{"hidden_act": "swiglu", "routed_scale": 5.62, "norm_place": "pre", "tie_word_embeddings": true, "init_std_up": 0.0501}
Below are experts of layer 5 (counted from 0) of a mixture-of-experts language model. Rows are named router (the router's row for the expert) and show model dimensions 160-319. Each number is 128 + 24 x the weight over its row's rms, rounded and kept within 0 to 255. Numbers have three digits each.
After each expert's rows: a language model's description of what the expert responds to; "comes after" lists some tokens at least twice as common just before its tokens as in all text. This comes from a sample of Wikipedia text that the model never trained on. Tokens count by the router's weight.

# expert 8
router:122102087113153153106111146179166153187177140164148128120105118143139149158149143115105159148117121126119121103152176147156148139083106119119115135140137134156112105146141162129160125103149123097096151084143146090100137074147094111103121146135102109157170114123157128138089141071119126121140103105095144110086162093134117121112143123104137158114104115144161179141114088120113097114141157118136178127129132127126150119115133152107122170132156107136162126141077114104130141122112133
It responds to: Table number cells. Spaces, signs and digits opening a number in table cells of sports standings and results, such as | 3, +3, 0–3.
comes after: " |", ";", "|", ":", "1", "0"

# expert 31
router:185104147114137124139150157093134154113146133119123122108088116150138134128140144121112154134114122120109119098086098151139117179147151144134119133100115106145107122122136150112112157149078128147140141082136153133172144150124100116183119148109120113156088113136094158158111127121109142094161101084125150101122106114093164114116114098161104109145110093170126151118153126088163155133124120119136123156127151150154163129097120123176129182143097111173123118098110126140182163148170090
It responds to: Mid-word stem pieces. Word-internal stem pieces after a first consonant, like all in fall, ell in fell, ur in resurrection, itt in Hewitt.
comes after: " f", " F", " m", " t", " w", " b"

# expert 17
router:088102107163101163086118091153097126142138163119093116126131143157078120132122148142101134106137133134120095143111160125097181139143112107109149126137099137132102123127136161173122127105129107103120127149167091089127140153098104109106133083113130100124125166125114150099111128154120128172117155125151087126188110132099142120169164104174120132119155120109108093119145132136122153134137120116121121123165136169160101124095166146107181116154149122159134171150111148139179099127173100
It responds to: Capital-initial name letters. Single capital letters beginning proper names, often team or person names, such as H(awks), Red S(ox), K(onomi), H(elen).
comes after: " |", "-", " the", " of", "==", "."

# expert 5
router:124145141122136157183099126146108142124131054155151121130125123119114119164107128149130080149114129130081140133169147123144162116109148190141133128092133151124130121121151121111104152174122156132112151166098103110143155153132138104132133140104162123128104145159122135077125108148121143094141181146126082154116139126139100115135150161139074171145111136127149103096144115127103138115182144103110129111154131131121144112113097142168127141147142114142119139149081151129145098155142119
It responds to: Initial F/W/G pieces. First letter or short opening piece of a word, mostly F, f, w, g, th, fl, as in F(ox), f(rog), con(fl)ict.
comes after: " the", " a", "-", " \"", " and", " ("

# expert 27
router:107153129123115126123127161153114088130111132145169151139120110101135117136167177161099120155129120069094106149094105100145114170113128127126120132148140131132084104147145096123114115177116112134178200133106129131145103124172110119109166162096141087126105132122075121103161121100118114109126159119138136121107155141125164115131090116119153115128139111159127179108126138135139137130090121119142093129133157117146130145085111123190139106159111160134164139103115140173147132144139093
It responds to: Middle pieces of names. Inner syllables of proper names, often foreign people and places, such as Eitan, Nicholas, Eben, Kitt Peak, Lincolnshire, Nudibranchia.
comes after: " C", " E", " N", " O", " L", " A"

# expert 15
router:124153118116091095130158115119117157157130118115136171140133151167090121136083114170108099111118138106137135108141134093163113134118063094147121118086114130144129150154073123130139143156111171114091139161167124118109101140148158089129138119154135111099105113151107144147181132099142122106149096107183149143148093103175074126109110103137149117115158160106155103117109169131134095133129127133151118118127160094116107139113148124146155120121121113109134129085138121114102113109103129
It responds to: Digits and ordinals. Digits and suffixes in years, statistics and ordinals, e.g. 19th century, 107th Congress, 82.3 males, 2011–12, plus second, third, million.
comes after: "20", ".", "19", "–", "18", "00"

# expert 7
router:107102107125133160119099131108131143086116091111124141090123120103090157126115121119112148076138145143136153152124162122089115138128115119155171137174076089111151102149123104153175111150155098130163122147160153163091130106088117123111173139149093128155137153094096136118134103118142109152142151111129120135135159115140169141105132151146101079169137095123101155161113091165132125116095095140121117146179123158139141088170154130111128120147089125114144117110126128120144157106169127
It responds to: Vowel-consonant word pieces. Short vowel-consonant pieces right after a word's first letter, like om in Romance, enn in tennis, ag in diagnosed.
comes after: " T", " B", " R", " P", " V", " K"

# expert 3
router:149141087174141119087108144134175153159151145108135087148124154120120153181112107163137127129082133147157139173114105142144150159112141122140103117126124104107156166125159120153138122118101135137132070155143113117135124108119153078097152113097111119110082145150128169145111152163131131106130100145166117094160099157142137112109100094149146124120170176135134114115076117163157109137106129137155106083121129118084114092141134139155139142123153124159105154096088129127155151152123154
It responds to: Articles and determiners. Determiners starting noun phrases, mostly the and a, also his, its, their, an, after prepositions like of, in, as, to.
comes after: " of", " in", " as", " to", ".", " is"

# expert 21
router:096108112154138151133175172140113130127105162116163137134094130073140150117124121171109140123169105124163182122168125116127139137141128118100114096153086091095112119122162101106093134141146108134166154115124138131171090102117118115161123165139147137129128159073143134126133132116116115113097136075072159150182115131097157148130158105102153119133078151094140123109152148095113139095119137115121155127177090138139140111146100111098178146119124136089137074128135109135097163121163152
It responds to: Infobox list punctuation. Line-start dashes and colons in infobox and list entries like Position: Goalkeeper and Headquarters:, plus location prepositions of, in, near.
comes after: "\n", ")\n", "-", ";\n", " Location", " Country"

# expert 12
router:146094077109125151130105132154130105077131170118102142093127112138116108125149162084136090131130162134119158121126146077170150120133178147124130153124105124172120169127142132161109133090137146115111154106151087169126100114135169118117089112130130130144104131108129176136115107120120162133139161106108074142137136099113065121127151168130125118146154143144096107105093104154089172108149102139106144097116104177138078128109112146116096132140170078138174142132133121121086110116123122
It responds to: Single capital letters in tables. Lone capitals and letters in tables and lists, such as G of GA in football standings, N, E, S, plus compass words north, south.
comes after: " |", ";", " the", ",", "|", ":"

# expert 6
router:137123115079110164132132121105103114156116137137095130152152125121118116083109161117144135142109104126115148115156161152123150100090134103151114156130102135111118128108137155115118175144157104134098130140127128123087128161180090162103119160121151132113161114120159124104074141112113149101139101114125134105122139127092114161141142163088098148114120167165174156132102125106140156105110148101147138128089143140134150130125128125167160106141166111122125127112129100147134108102099155
It responds to: Spaces and hyphens before numbers. Standalone spaces before numerals and hyphens or dashes joining words, as in wide-ranging, al-Zabadani, more than 10,000, approximately 1552.
comes after: ",", " in", " the", ":", " of", "1"

# expert 0
router:141183078135101138139148118143144127148122142142135096116120113156189092102169114102134112109102123096144167110151136133121138115144160149116115103150078167137161161147124116118167157086107140075085103137148177110160150142126127146100118132126115092117164133071161112113095174138123122130116142113099144087119141113140110113121087111092116156096167162128125087118138149108124110113088116115148157097132135084132120131181099154143114116108128148164104110154160098098121143111102114
It responds to: Word-initial Latinate prefixes. First piece of words opening with prefixes like ex-, un-, pro-, con-, sub-, often infobox labels such as Executive producer, Programmer, Producer.
comes after: "-", " the", " an", " and", " a", " Preceded"

# expert 4
router:182078120081119119158109125092120170142139160123103126154105130161137117160130148153122124147149111133108111108112149145093162127094136151095125109117147102131111109122121141141096120120143120150149143119138105144102070108117108143113140137152148100121096098110114092126118095172157111099126115138124114117108138120110142123157071164129093127109186130135146137145120140140145119122138126089138099128094135173129138165143150140137164128126181114139151159122110145121122137141088143
It responds to: Acronym capital letters. Single capital letters and short uppercase tokens inside abbreviations and codes, often in tables, such as LGBTQ, NME, RBI, USA.
comes after: " G", " A", " C", " N", " S", " F"

# expert 28
router:094157108153144123119163112131088093145153167133159093088117160124145195116120078146139119181117136137108141147128163177134139123147105111112156152095107146147081125099183127161162165145141163131174160139166133167131130106092120139149105124111104154161116138105097152106099119151121149144078114088136113114133114112105128104151158102111124098135146164126113102121090147119129088082111145143126116093157140111158122139130131134099122135182111148151071141104112134090132148147124126
It responds to: E-pieces, list hyphens. Leading hyphens of list items and e-like vowel pieces inside names, such as Boeing, Boeotia, Mendez, Receiving.
comes after: "\n", ")\n", ".\n", "==\n", " B", " S"

# expert 19
router:123153127145169123154104126146125114157104122120093140133119148138160082109096119115150065133136131159137107122138136118115148092115154111140128155089151085122105112163118093109166120155138110068113138116138118141183125139111152122106100172104120106163144103170135166108139136116140132160113130162152148171153156138147102114105100104132155119099134110152140121105096145091102103120099086113146091146132123106121107177094156138125123145090150142084094160147098182151104125171109114
It responds to: Foreign name pieces, pipes. Table pipe separators, and middle or ending pieces of foreign personal and place names, like Serbian, Kinross-shire, Yakushin, Kathryn.
comes after: " |\n", "k", "b", "am", "h", "ak"

# expert 14
router:106131132152146168108101121113101118118110082115097160155172099113098105102103084152094122164116112113122121099126171166115099148111124111122115150139131123136158105150092145164127151099092121137144172138124119126141155120090092129173148151105141125144130104113137121156111147139132175105079167132132148147126124140161115133094150133116155074135175114158106113123093177119101128086129122148118109136188133117106151133094140163110101152094081143134088150090113128119124162131156129
It responds to: CJK bytes and connectives. Byte pieces of Chinese/Japanese names after a parenthesis, plus listing words like including, such as, born, like, and some digits.
comes after: " ", " (", " such", " T", "w", " known"